{"n_layer": 8, "experts_per_token": 1, "d_expert": 64, "norm_eps": 1e-06, "qk_norm": true, "attn_scale": 0.125, "tie_embeddings": false, "optimizer": "muon", "lr_head": 0.00972, "decay_shape": "sqrt", "batch_tokens": 131072, "train_tokens": 457000000}
Below are experts of layer 2 (counted from 0) of a mixture-of-experts language model. Rows are named router (the router's row for the expert), down (a neuron's output weights, with its number) and show model dimensions 0-127. Each number is 128 + 32 x the weight over its row's rms, rounded and kept within 0 to 255.
After each expert's rows: "raises" lists some tokens whose logits its average output raises strongly, later layers aside. This comes from a sample of Wikipedia text that the model never trained on.

# expert 4
router [159 160 191 172 150  88 114 122  84 122  94 138  69 177  89 152 118 130 145 182 148 172 110  71  71 116 216 154 112 148  78  95 117 167 124  93  97  93  77 154 113 137  90 150  71  96 139 139 137 128  96 191 116 163 112 150 122 173 158 171 137 143 152 139  70 142 151 178 100 117 154  92 184 145 135 114 166  85 126 101 142  99 118 127 125 133 189 112 105 120 140 130 127 146 173 136 157 119 124 155  89 166 154  75  91 109 163 117 181 162 127 108 123 137  96 146 130 132  81 106 112 109  43 164 142 118 146 163]
down1 [116 173 183  93 133 169 117 101 185 117  90 138 116 104 149 103 113 132 162 140  80 153 121 130 147 166 122 157 128 162 108 127 195 121 149  90 119 170 109 110 109 190  46 129 120 117 125 137 105 114 153 128 158 165 159  99 149 181 150 158 107  87 131 132 179 102  88 148 101 147 162 104 112 159 165 146 157 142  88  83 107 185 106 188  28 126 160 122 175  88 124 182 160 162 108 150 150 111 112  87 130 146 149 115 149  90 164 141  86 118 140 124 116  89 157 156 105 137 183 144 132 137 109  61  77 104  63 164]
down2 [113 119 161 115 115 102 136 123  87 126 155 118 196 156 108 121 176  91 156 134 187 108 127 119 132 173 113  97 171 106 128 102 140 161 126  97 126 112  98 149 116 145 121  89 114  84 169 112  68 136 127 119 155 123 125  76  60 148 144 129 109 138 128 144 168 117  47 187  74 119 122 160 139 154 123 156  97 125 162 144 131 167  99 154 115 149 152 132 121 186 104 115  98 157 122 108  93 122 170 124 148 172  67 162 165  43  42 110 123 147 119  77 145 153 177  56 125 168 200 161 109  85 166  98 155 118 101 129]
down3 [155 171 211 139  78 166  98 116 184 151 168 116  87 132 129 125 108 149 166 133 110 125 129 138 160 125 129 101 102 136 136  94 144 143 121 130 150 145 117 109 192 148 133 131 166 124 155 101 101  86 174 120 161 153 158 118 146 123 177 136 101 110 171 162 129 159 134  85 122 169 119 140  82 100 190 187  89 140 170  94 121 103  78 201 105  76 202 158 164 168 154 167 152 119 114 126 168 137 168  93 127 133 131 108 106 135 143 182 211 134 147 165 112 155 104 136 207 163 146  99 133 112 142  86 130 197  97 141]
down4 [133 179 121 139  78 117 164  96  90 174 119 170 124  94 141 147 195 124 110 142 134 115 152 140 134 117 128 119 129 127 114 148 169 121 105 187 127 157  80 133 124  69 134 109  43 112  88 129 176 143 171 196  87 118 125 136  94 170 154 130 112 133  88 143 114 120 154 134 128  86 103 123 101 111 128 121 165 183 145 142  98 105  94 159 161 141  93  66  94  83 107 103 109 122 119 137  75 161 124  93 132 143 118  85 100 119 119  45 104 184 107  77 164 130 130 103 207 125 139 133 135  73  97  58 176  93  73  91]
raises: " Win | ", "- Years: Team /", "- Produc", "| Party"

# expert 8
router [137 147 152 115 178 146 165 113 121 121 155 172 111  69 164 143 171  84 127  81 141 104 101 147  95 130 127 116 162  66 140 113  77  82  82 129 126  86 155 128 130 123 160 129  96  83 135 149 142  77 135 175 145 101 186 122 122 158 129  89 167  94 120 155 160 109 191 136 105 104 185  69 118 122 118 157 140  85 132  98  57 176 151 137  87 148 163  44 138 107 100  97  88  66 146 104 117 165 133 148 143 155 148 148 124 127 147 142 163  98 162 183 103 174 138 160 132 192 159 145 102 163 119 194 132 171 159 113]
down1 [135 149 190 114 111 168  96  75 137 113 116 138 137 138 168  66 104 146 110 149  83 140 120 155  80 133 148 147 130 169 146 104 146 133 146 115  64 138 103 101 110 171  88 151 109  95  84 124 144 171 122  83 141 195 144  81 172 152 121 137  74 117 104 119 142  87  98 141 137 134 130 148 127 161 192  92 182 140 122 110 114 175  91 226  61 108 129 113 183 102 161 172 170 119 105 154 127 140 132 135 172 105 151  89  97 127 126 125  88 103  80 138 162 113 157 113 130 159 139 161 155 100 161  65 129 103  44 164]
down2 [130 156 142 123 149 114 111 136 138 122 142  85 200 175 116 180 131 122 129 196 109 138 117 125 142 122 115 112  94 117 146 161 162 157 159 165  93 137  62 144 122 142 111  92 109 140 154 124 102 161 112 117 115 132 141  87 105 176 153 114 110 162 113 140 211  77  58 157 103 120 152 151 173 166  95 146  80 200 131 145 173 168 112 136 114  92 156 116 160 129  70 166 141 116 155 152 118 149 159 121 143 178  51 123 163  93  73  67  77 122 130  91 168 146 130 126  75 174 184 111 133  87 118  98 127 116 131  55]
down3 [160 218 171 117  92 174 119 149 136 103 169 141 111 140 133 119 128 121 186 122 115 130 145 152 140 140 115 123 110 101 116 100 135 164 128 191 165 106 157  42 178 124 147 126 197 130  78 112 102  57 135 135 151 157 165 116 141 115 154 154 179 132 172 145 132 183 162 149 136 176 119  99  91  81 167 189 138 143 166 142 136 127  94 171  80  88 188 136 143 130 129 125 162 126 115 108  92 139 125 114 108 130 108  81  87 161 114 171 137 153 129 158 139 161  76 155 197 141 192 111 103 115 176 111 107 198 114 127]
down4 [115 213  93 140 106 130 176  99 113 149 186 172 121 124 140 121 186 105  88  88  87 121 209 132 155 162  99 131 157  86 127 122 164 149  78 163 130 183 113 169 133 111 124  77  88 133  52 140 162 110 146 145 114 115 134 140 118 123 138 149 123 158 126 110 118 131 149 118 154  76 102 147 122 121  91 139 169 100 147 181 105 131 117 123 197 141 124 123 110 138 173  73 153 163 118 144  84 122 120 131 113 153 169 120  94 159 151 119 133 214 126  93 116 144 155 138 217 110 101 146 172  77 139  65 140 145  57 112]
raises: "ct", "es (", "ted", "es that", "es in", "es to"

# expert 13
router [134 105 141 181 137 145  77  79 150 112 115 161 135 112  96 141 117  59  63 156  98 198 128 151 128 137  98 115 158 112 102 145  93 122 137 128 123 139 174 159 148 138 181  87 187 127 104 134 132 194 110 100 182 121 126 130 162 104  73 135 108 125 127 151 134 146 108 113  47 123  71  88 115  69 142 112 163 134 153 127 167 138  83 102 130 126 129  56 138 128 181  90 111 127  91 116  97  91  88 127 116 206 161 121 133 149 173  57 178 149 115  99 112 145  83 150 144 138  83 114 139 159 156 120  81 186 149 102]
down1 [130 172 172 138 180 153 111  79 124 153 101 140  90 149 144 141 147 124  96 117  98 141 102 171  96 137 127  65  97 156 148  71 148 154 166  85 101 163 109 100 135 137  48 132 132 142  94 104 137 161 129 134 149 196 122  88 128 114 183 169 105 106 117 126 170 133  74 156 106 148 108 124 168 223 172 120 165 135 106 105 173 183 105 188  71 127 109 145 212 106 141 193 165 104 119 127 157 119 168  95 131 127 152 143 113 142 155 127 112 114  86 164 107  80 149 103 100 140 165 172 124  99 137  87 124 111  76 145]
down2 [128 124 169 120 131 137 166 118 103 140 148  79 164 170 148 101 124 119 127 168 170 101 122 139 119 114 136  47 144 133 170  86 113 151 133 153  80 172  77 146 121 118 120 100 153  98  97 152  89 113 110 144 146 138 140 140 140 116 132 154 103 115  77  92 191 123 103 145 148 149 172 123 184 123 130 145  90 189 152 153 154 192 119 184 129 159 130  67 175 152  96 136 123 200 112 154 108 127 104 120 155 179 136 157 168 116  69  78 114 124 126 128 137 111 182  90  69 171 149 153 112  28 116 126 146  69 104  61]
down3 [172 190 193 141  72 133 120 157 176 118 184 131  91 142 110 104 110 135 154 131 135 151 180 114 157 107 125 143 128 132 139  95 111 134 110 155 179 129 112  79 173 159 170 130 196 176 101 113  70 113 146 129 151 140 113 101 143 109 193 133 134 108 166 108 125 153 153 129 101 186 108 147  92  97 123 159 181 140 172 109 131 118  78 136  98  79 176 124 135 119 161 134 184 108 137 136 125 174 156 118 106 108 127 104  63 145 113 202 154 140  94 158 121 136  96 120 203 144 186  39 109 104 167 111 159 160 131  94]
down4 [158 195 106 139 109 112 156 132  95 164 151 199  96 157 172 133 194 105  98 120 109 136 141 132 152  86  77 170 123 102 140 126 139 131 117 166 121 157 111 189 118  93 169  77  85 148 126 137 167 142 129 174 153  95 169 102 142 156 145 158 126 163  91 126 138 173 169 121 148  59 112 106  97 111  81 140 162 170 166 149  82 130  89 165 189 170  98 141 107 117 145  32 145 146 102 141  66 157  95  91 120 149 114 106  77 112 140  90 138 174 127 117 133 120 145 147 155 117 152 133 109  83 144  91 204 116  90  98]
raises: "he", "ar", "ard", "all", "re", "land"

# expert 15
router [ 91 124 124 168 131 108  92 153 129 112 126 117 113 113  93 136 147 144 119 159 112 152  69 151 185 108 122 172 100  86 166 142  86 126 129 147  95 128 111 151 154 130 101  84 111 122 132 106 145 189  79 160 149  85 134  49 149 135  88  85 150  62 104 142 116 147 117  86 132  72  96 140 114 133 138 121 121  75 151  89 168 158 114 196 130 138 167 123 126 142 109  80 151 155  95 204 161  77 113 124 122 149 153 162  89 111 150  93 164 111 116  70 115 196 127 127 152  56 121  28 163 114 169 122 119 179 119 142]
down1 [115 133 173  99 158 172 113  87 203 107  81 138 120  90 133  98 117 109  91 140  86 164 111 117 100 139 125 109  97 200 139  98 175 128 109  89 114 137 165 106  88 132  74  78 127  76 106 103 133 158 137 134 183 184 125 109 160 127 147 136 120 121 132 130 126  59  74 159 180 117 123  58 133 170 179 116 111 128  77  96 153 166  71 159  74 117 141 130 181 103  84 181 186  79 152 108 131 146 113  73 123 100 139 147 118 152 113 107 138 110  82 125 136  91 126  84 121 113 132 179 131  86 140  68 115 117  84 150]
down2 [101 137 150  99 144 110 161 151  97 123 153 120 206 150 147 112 130 122 132 135 151  82 109  73 109 121 126  85 154 116 147  81 115 139 102  92  95 157  94 112 112 131 117 123 113 104 119 123 143 107 126 153  99 164 107  85 140 109 140 142  83 137  88  91 187  73  94 142  94 121 150 176 161 109 169 169 106 173 208 134 138 133  83 164  99 142 164 130 152 167 121 141 113 189 147 155 127 107 134 147 170 183 123 123 210  76  70  64 108 156 123 117 143 108 159 120  91 221 173 151 121  91 105  79 124 119 113  52]
down3 [150 169 182 133  68 176 137 126 146 111 177 162  87 122 124 133 114 146 107 137 112 158 150 147 156 147 122 104 139 125 157  85  99 168 147 145 145 103 148 102 155 169 143 123 177 166 116 111 106 123 144 133 134 106 157 117 136 141 182 142 133 119 174 151 103 180 163 102 125 193 107 183 136  75 153 186 134 168 169 116 119 126  84 133 101  63 230 169 144 154 136 188 159 102 138 119 116 160 175 139 112 119  82 110  87 162 123 177 151 121  96 157 157 159  78 143 189 105 166  65  98  96 182  93 128 174 123  99]
down4 [110 203 150 148  98 133 165 125 113 129 171 172 157  98 132 126 152 122 124 124 127 119 171 149 132  89 101 171 133  83 130 149 146 171  99 184  99 139 108 154 105  66 180  82  52 129  88 154 175 147 155 164 116  89 118 116 153 125 145 144 144 169 161 119 159 119 201 133 194 113 108 159  96  91  82 124 144 199 195 165  79 120 123 134 200 156 129 159 108 131 134  75 134 179 115 157  83  90 134 128 129 153 109  92 102 104 108 143 124 174 115  77 160 102 107 132 156 103 117 131 140  84 119  77 170  78  99 115]
raises: "e", "en", "j"

# expert 10
router [146 117 120  94 155 159 175  60  42  83 135 120 164 112 165 132  62 141 141 169 185 148 164  63 101 140 122 178 106 106 120 118 180 182 113 109 142 143 151 107 139 118 120 135 119 136  97 153 156  70 117 171 139 116 138 144 105 117 125  96 120  73  73  88 175 157 100 113 141 159 169 136 121  81 110 168 174 137 133 131 143 106 157 124 136 132 135 167 148 103  96  76  99 186  70 128 168 150 164 151 125 102 139 177 114 126 122  80  78 128 114  73  92 153 182 128 152 152 125 189 167 111  62 165 117 128 100 137]
down38 [ 38 116 200  69 127 123 155 127 146 146 120 149  88 113  85 169  98 115  95 129 155 123 104 161 138  71 145 116 136 114 121 164 141 120 163 167  70 165 138  96  75  98  91 169  71 137 120 245 154 149 147 137 197 160 140  64 170 106 109 153 129 150 162 132 138 124 126 111 103 124 185 136 112  96 167 109 149 131 124 111  94 113 137 141 106  78 172 101 122 105 114 139  92  94 212 111 109 118 129 148 128 161  33  97 153 157 130 118  86 121 142 102 118 147 141 120 115 131 118 151 129 146 153 119 121  87 157 118]
down39 [164 175  88 150  62  81 133 134 236 126 156 149  97 162  88 136 116 121 129 134 116 125 133 138 103 143 160  80  91 114 174  98 147  65 133 154 137 154  86 153 118 170 151 101 115 101 180 117 135  95 133 114 248 125 122 114 110 112 147 175 155 135 111 152 166 118  97 138  99 113 132  66 161  75 194 109 112 121 152 116 163 130 147 141 161 126 149  79 145 106 119 129  96 143 131 172 115  86 123 163 113 138 127 133 134 140 128  72 180 139 116  99 114 114 192 114 147 120 119 132 185  98 169  64 120 154 149  70]
down40 [102 205  96  91  81  76 119 142 124  93  94 153 140 156 119  99 166 140  94 167 148  99 113 161  83 101 189 123 125 178  94 139  90 141 118  83 110 170 181 199 122 179 125 144 176 100  40 142 172 181 142 108 108 121 128 108 173 108 152 149  83 131  55  97 106 141 139 180 145 124  96 103  83 154 116  87  86 156 143 140 123 179  93 136 170 119 150 140 126 111 101  93 128 121 102 115 147 145  82  80  97 137 153 181 118 159 176 111  87 131  99 161 148 136 119  83 112 152 158 126  99 114 110  83 147 116  88 119]
down41 [173  87 127 135 165  58 131  99 148 134 126 136 165  70 167 130 139  71 100 124  80  56 114 165 115 119  84 160 134 137 128 138 130  86 139 124 109  14 146 140 101 102  97 131 117  53 116 116 143  93 125 158 101 169 135 105  60 182 138 110 111 110 132 150  91 105 157 182 120 163 108 154 163 139 146 114 155 156 122 115  57  96 122 170 137  79 105 114 107 158 144 118 146 125  81  93 126 122 152 162 146 109  90 240 149 104 153 139  76 152 110  93 160 103 129 148 133 123 167 112 153  97 136 140 129 157 108 142]
raises: "Scientific classification", "=", "St", "- F", "Loc", "= "